Weights of a small mixture-of-experts language model, trained from scratch on English Wikipedia.
Size: 12 layers, width 160, vocabulary 1024.
Below are experts of layer 2 (counted from 0) of a mixture-of-experts language model. Rows are named router (the router's row for the expert), gate (a neuron's input weights, with its number), up (a neuron's input weights, with its number) and show model dimensions 0-159. Each number is 500 + 25 x the weight over its row's rms, rounded and kept within 0 to 999. Numbers have three digits each.
After each expert's rows: a language model's description of what the expert responds to; "mostly gets" lists some tokens that are sent to it at least half of the time. This comes from a sample of Wikipedia text that the model never trained on.

# expert 12
router:501462516488475504509487495493492487465526472498510524476546522543513523539456482516485518502493510476450509501517521468532504440501530471494452496499482514525523473498533522516488502511498485481517538497499519511507498496555476518495486519480546559449492497482541521460500502450512545494504505503479464524462505497524475484524496476469499525461489490480515538472507502468488527476470479457540493519450457486499533466521456511515522534478524483503465470515460514510537526513498528
gate0:498515537444547481439481511496431484498473458497465540451534503473531503479491501490507518492485512530505487464488482499480525469498473458467524496486518514491502464502450508490502490488501545531517505506497463512473501457500493512507496502460474509537480485491522491494473489548493518520509474528498486519543550433472490507523525518498546527480509513500487484510504464501522566482537479470527521520450500515531543489484503498504525530499518507507531502496532537525526497494507511
up0:521487549484478519433470519520456509515497449530463518482502474484553493501477511472483520520495519457471496479487474496490523445470501548460483507467487504510515509487520482523477517491513519509463510535503513485482474449512457503523508503525527544555508494499478509489508472483506515477478520520474485523483502505500503503504505509531523499492496498512525518485511443479487540549500504461558534480486546517481517473487503502473529538488492489487525514460508532559476510548472519
Description: Verb endings like ed, ated and ished before by, to or in, plus United in United States and Kingdom.
mostly gets: "ated", " United", "ult", "ished", "ollow", "reat"

# expert 9
router:482484527523466519486493488514495525511530488529512444507539475532505454530473529528454505537545516540539535495489501483486526517502520472544499517521502507460494461502467504527515500452499508500533493530472520535525469519525541495499519497542528471532500450516494525494509515516504498479465479459462508470463515510513499502510445486494513495495526477512502447478523531518515512492516471521520514491463456525500468511504529498515543469531514482490466476450509505463467503487538534
gate2:451514548490490523485476483462457475561493474530532527498480533479466494515518526468473436519524491513465489502458522496490512500515448462510507533531536490464512474519464500515507488511519553522484498543499518543510514515502544509480485527484470515499493519532514477526493536439503471492506545511495505523488523513474523498504513492503498476525505527471459512517490458453485495506496500486493476505490484507478476513441487533497493512549475493492554517475515477524468505511538494
up2:500483524494498507502462489481462505542485488498498528502512570530485505527467492508529447532524494462486514513446462490487516527513497508525552470485525527495489514523505497499488469444520489504463499520546504520486515479473498475525489475497487462516472482536517463504511485516491542555416522509502520499524473504518513486517541508480496511480519546495468511559480546497471507512491480463486494530452514466476528475498523503488468492531528515507498507467523493491480514508512457
Description: Single final vowels ending Romance or foreign names and places, such as Gargano, Redondo, Fabio, Ontario, cordata.
mostly gets: "ina", "io", "i", "o", "a", "ia"

# expert 18
router:480497540498507535536536470522543485529479479497498540501485541501529471468513520482526524509501532485507484488522523504505533529522500532470490527495522538451503479518482501520522497480476529458498528494534476458515540517494504510531472516484472524473527545545474489500521480517446497535489503537524485489538520485529464530523503523535472511530504526490487525468518529522532533458512502525540538536479534503522457519536528533523456527504508524524500508521507498502478515477538526
gate2:499517483530520506530534545495462529484487472505498452504527452506478495511506558510502454510494543446506477531480490504456484469477469492469493489457516473522508526519490502466530500472449535498466513521459520473458512424493536509490496508492524513491460492481503540516537527526491537491478442475530509461492498476496517530529551523472485500510489498489512494544494497490503523512493483486494515528504493503551497517484538535516505512496511536521461522504512481479478505532484515
up2:493483470506481498464474470469501515529509504524533519509488511507497513531482447495477543454521495522467544477505516516515520516497519498529497508513508525478497461487500498542475517451527456491516518497533493564521488538486488510510514508493501531503519519496488479521456449510482491479532554501518510484529473545501501444467495475533512527457490512498465503452518522523492515504471524447512488521500498526424515478514463475482458488498526502500530490511500525484523449517483544
Description: Opening parentheses before years, scores or notes, plus opening quotes, slashes and braces, as in (1972), (first round).
mostly gets: " (", " \"", "/", " includ", " $", "{"

# expert 11
router:530536509474517506491502477530484520497485550471444507461512502474482514531476509516461470485446501526482467558464495487490485484463510504538486481509489470521473520501519525465469475488490480494520496491527464552510503519488531519522529516508488497471502496503495471453510526492475486512479491517519523486507475512509497464480487468462502517525512514535498503465500506495491413494489523478546496540451495524494516523496435481500483478524507525442519538507555482497530513482522491
gate2:506486485501491519532536505501518495491516464522503517559493434519500490507482484485528495517534529499509480488531486548488459519525498482491482458505471457553536496477490538513475465520476456515488482517534525462500461522530525512510470513468476491481482469474483531456543510496477515508466479476506544543507508505486516485473506486513532440525474483534482501493531525506526474463506526503554511551497497530482473502479480476490487501515474519494517440470498528507521531527506485
up2:476541516509577530548465517547463489474494518516509508485476500490495504465504505530498486491544511484510473514516547513516498481472431524494471483471502494529532492506463526528474450514551476481539498500521534541480517517481513501455445497440491494511500469504500521499490499493504482514498461527457532474507508499473495503521496479549468510490456514475483508510487482466514551488498539478510513506502484567492487511495510498473495549501519507514517468508490485482503476492475530
Description: Word-final plural suffixes like -ics, -ents, -ers and last digits of numbers in years, coordinates, vote counts and decimals.
mostly gets: "ics", "ents", "les", "ers", "ors", "ons"

# expert 13
router:468520523483515514532536494504538491540482507531527534521482539509489506507479527528528494529458537518504495467533524510491482527520540496448537531500463532489538497524518532537536527508474481461529528510499473464519509536481489529539515534496509519508472538527476516517513504533477514481503520521527547500522522505535513499512547448506461524523491518519527504481513517491502532463486532511526462486520491512523502502534522527529480509542538509525490533541513541493487535461513485
gate0:526472491475498506520489468530504528539513482533516465484531516493505535537545499504496516528471477516495512480502484538503490495514527521499492460527459492470470504510469526474486504510516492531520503463468517500491447537514465453479452530480502514477500498459516524436493478464476532447492518529469506467477536515508506511497513516539503505494485479493521483499516478505547492528468431503501535514490509508546560478523495508484491502522506505461522545441547484494512500502485500
up0:486467502491513498502506529505535505470534482480497479493501498471462503475500497529502484497542505513516478504511489522537548468534507506504465474501503514494473540481473518523494520501496477471460482483456526476553496476513522526509519465542558532508490512510453494489483501540504499527506544507476507535491503544470497508467529490526527521464525511494480476503489482516473485484478459500540514531486466495491478523517461447491525446548503466510457459491525519569490513535461473
Description: Initial K of transliterated Indian or Greek names, plus table digits and middle word pieces such as op, amp, oun.
mostly gets: " bet", "amp", " Ph", "emb", " Jo", "pp"

# expert 27
router:472507489470463515488516500540514492528534493503492494473488493515473526461500491512487480460492518497528472545506501482501474444504503468506474513480495455519507483539496507471510524462495508497547532488491473557481498491474491460502473506517488511508528462459536524501527539513485449516482467513463447461452509517501478534501487494466521517508513460486523526495533492542476484496474513516509468466501482547494502512534526510507425494518526553464486460542506526504505517509528496
gate0:529544515475474460488437507518503490518456466500518456470505530515484458470513528497457523476497482502494546485498452503511528464465528487464533488520502472512508481508505495514491542492498478479509571497483492492504482521462501489506464487524532512472527507485521527523444508482518504486533516538524522499515482500496446492513501490506536523507455481543482508469517489504521541528469546462505454512499572519454518497497498485491522518514476532494522537511482507492494509482514503
up0:453495520484514481507464479522525531500526470529530483541504483524546477443437473480515478521488498465514486509505524490531498503472568459512490486505484464521502488542515477485538486522507483490464532498535536516467497530483511488532500501480498504483506454462517485491503504510539525479484525552487541489505493517475483520454524491508532472530540466472509497502474497510501534487530523477492479521487493488443520511520534502481499480514498479568474495531494478511488475508519446
Description: Noun endings like ation, us, es, ity, ment and forms of be, as in Location, genus, campuses, was, been.
mostly gets: " was", " are", " is", " were", "us", " been"

# expert 21
router:471536539539502484467516463459534494533469454478534506512526519494480501478510536512536486552486528535514520480519522513464516487514492512479533522491481498500487513485474514484503518541572478495531487531518499476493485515509493534533496512534551526524454497518503506495506456556509473510489491492512494470535474472518482547529515472532503495457474502531476490485489530500446483468526519483463501498474467447492528511498467504515493460524478523507464476498531495517505536489517476
gate0:512493509506509498475487533468492490489532481496567474524544469471481494444529515494513474518511494470505551513513512520503506497497482527531483484529535470460531510464511516516493497485510513497501485508496449504455528467503514496509495522499504580509522507500518489539490448509485513495511487510550498509487482535501440497500480507529530499462494504510541490498514437477452522519496536476507527524485494474501506463457484464473531491485509499562510470450458494503487533531491495
up0:490490469511501532457479530471486500491495472478512467508534476462475495440547496480512500507521508513489565486523520501511507488508491553517492504522512492495500500447488513546511500510547527480455466521489452475453539455492523470522504517503520535483505508498542495510474462503503505529531479505531495476492501512549443475504505466515504513497500518513524513507514455504489487566493548475504506524457485518518490472472480491471524476476475539539507472478468502533515507546500502
Description: Pieces with the letter m, or l, inside or starting words and names, such as Dortmund, km, merchant, Commanding, chlorine.
mostly gets: " M", "m", " m", "M", " rem", "om"

# expert 2
router:498519506498520510475505468477503538534498529518515502512546506469539554474562540501447471493495496546519524481470486507569512538507482463473537510509490515534499511474534503502506510479459464463525479486456490464490487534463465510515508512460529509555474501524475488471526467497480487462482527518534481506517508498465461521495491469514511508485518508507523521478478486538507512505497501470513450459537473499526483491501525523519491479507513505483503527502539505522548500470489539
gate0:496491471482479513470502503474483489535518505511463439494469497495530505464513514524478518483536503479528489557494470533525536497481491472499485537514475476495525519471477467477524510465483499493523526504546511524488489486452511539420500519489482536507483507492449544512512515487504479487547539521449520518526467496513488501514524525528516509504520500526533475504448495482501520532498507479554495470483499523505487462513491531482458510436506464516502482513516514484533461527525512
up0:501512496487489480496513428510471518500500504499509463541478516484481500468545485490497522525509477497496474554477469517545486491477497471517479546486453530489495493467473462521529515480488536495505525519490498544481485516512505505431509524480484518549477520506498513492504507485484499509517511563460525540504493508508485550483520495501530486500523480499537503507456495510511496482469467498543524498475482502508490459526493496469484508456437495523550497515452565498507494529488547
Description: Middle word pieces following an initial p or P fragment, such as p-ine, P-op-e, p-resent, indep-end-ent.
mostly gets: "ubl", "ublic", "duc"

# expert 15
router:463469531525545516484518481466524523533502516534520514515438516480506515536521506515533470538464500495502468460502493483534454534483494512470516526498476502490512559531530470477466522538521501493513495475477529468506500523500496529531508511502520485486466471547525521482491435479485529487486528477482502497546483525515510486541536536465467514515526497530511461477506535517512493493500505471518501463464461517493469536523526495511481468496508541458484464491472507532475507499480499
gate0:517481477467468467517462566513472513498526495526504462545504502487484519550475495493517467488502484513529488502503503515491505493520476533515534488507490471508462486515464493520463437494506511472518471530493531491513508571563541517497452491451505518484481533536488543479522502522500502463496523482466510521515489455488508486469473489511501520482509481471493484502493500532486480548480461478579467481534474503524491515506481485480492500522532527491527471505516515490477503527531505
up0:496476487515486481533469508470534497466490529488493498536530528530482504499495459557483507451536510520485501505522501501525446495527421526535529520512527476469531484483490509481494471469502521480465470513532550511515468496573489471492499536473450509519547493513491487470512525497495510543465497520536498529480483487494494512456513518482512502463474519488542521469490519542497501501471505486490505487503508508533474479531510509488478499506508501539491429506495468520484526476475515
Description: Word pieces with w, v or el, often mid-word after re or other, such as reworking, rewrites, otherwise, crossbow, New.
mostly gets: "w", "ew", "el", "ev", "W", " New"

# expert 23
router:470519522486515515535538497502535492537483507529524532519486541512488507509480527526529495528462533519507496464536523508489479526518536497455540531500464537492535498521517530538535529510472479462538527509502474465517504535481485530535516534498510517505471536527476517515513503535472514483505523522524546502525522510540515502510544451505456528520493516516527503478513514492502528461489534516526463486524489508521505503532520530543477504541533510523487533543514542494489541462516486
gate2:577489468513478470498499513489479553477533515522556484511600511473489483477511466484475510491487536499512486501471534482480496508517487492504491517512536494492476524447532475483509531460474453523526522525497509534508521453523498512484471489515494484499460484491464477487504494498481496541469568488515486521487503500488508486473466522521487532490479524463468475483503505515477503501520508507513510508517510504520459477456479482528488510493502536497494495523561559514478521503484484
up2:514481474521489539495494539509497500529469512482455508505513462476547453507506471494489488492499489526525525480517520496523529548481501522491476491534510507478471563497484488508520493496485493474490451497525505514480533520513513532468489574502473514502499486520515499485527500501550494467496484500532500452506518511487490508503487522516482538538488518526563555516497477482524496480466533523492521492478466478520507490482490510490488476471485482488493462527502403516466504448451521
Description: First pieces of words after a space, often capitals in names like R-uthenians, N-asmith, plus dec, part, and chemical SMILES letters.
mostly gets: " dec", " part", " sec", " ag", "oc", " Dec"

# expert 0
router:469516521485512514532536495505533492538484508528527531516487543513488508507480525531529490528457531522508494466530523507488481526517538498452544533502464541490538499522521532539535526510477478461535526511499475461517508538479484533541518538498511518505471534526476517515516502535470514484504522523528545500524524507537513502509546452504462528520491520517526506483513514491502532468486532515523466483525490511520503501531523531519477507545538509521485533544512545491487533464516484
gate2:500443516477498512482515453493448510532508519485516469518550520482503513539507499544511475491520472514539485515486486474522467493467532523509501472469543464520520526497484505462499515488540498557456517509479532497479513529511518494503503477527498499467470498510527467518526414524449507509527533499507474507504520483525517487512539539502492521485480477488498478513498481468517562545507466496523506495510487532497526487502457531499506496480489522481482522484453476504456449498499481
up2:516476497508511543498473501488517530517548440524497551533495473482544482500532487506515515508565494527484520463504501521487498517535480533454499524496484486470493535495496513502470484516459516498516401478499506509498492486446510563529507532475493513461494492510483502479506526476478483508472482520502459476487489496513486466477527549521509493500490507509439460520528464535504492478478494473550469502532542513489490507504509470482464499528495503520473514491517493518505512499534505
Description: First pieces of capitalized names and list items after dashes, pipes or parentheses, such as Br, Ar, O, E, Col.
mostly gets: " Br", " Ar", " loc", "if", " Col", " Fran"

# expert 24
router:470517525487511515535534494504541491537476509527526538517486540510487508510479525527526492527462532519505493467535526506491479528520541495456542536500465537489535495522517530536538528509474479456533528512501474464517505536482485530532519530498509518505471535526474515517514500536470512484504521520525547502524525509536516501511543455507463526521494518516526506481516514490502529466486536514525464491521490508521504501536522534550479509543534512520490535542513539496490537462515484
gate2:518494539458514507460488489463479508477472546513491527504529493516510484530466505484519484500535491460497495509490528541520552505481483517473548508478512471496476482558523511490460453463515539501472463502508564454484498480522460496488492476538482494466549539517461532491498482527510462495521494526516487560496465505519519491501501486520514490510473521462541491530542501460487560491512507508480496489525492483509489518464503457485480496505488483496517467486480513491521522498480544
up2:475502545501506472497464438484513513497491515526493504487471516501460454457512511487490534469487488512529469530452513484500481490517530484506483502532441457527484474491536546488496511469518504494468518481489538484513497493525483478488499528499491470478483534532511498522531528507463500512485518512497442452476474479503525469485523507512506499495523514516508465508529475496446542484483545510502544507499543520525518512551499515487534535526530524500488544460526496487454508517535455
Description: Initial letters and short opening pieces of names and words after the, pipes or dashes, such as C, J, Ad, reg, in.
mostly gets: " reg", " Ad", " cont", " Pr", " J", " o"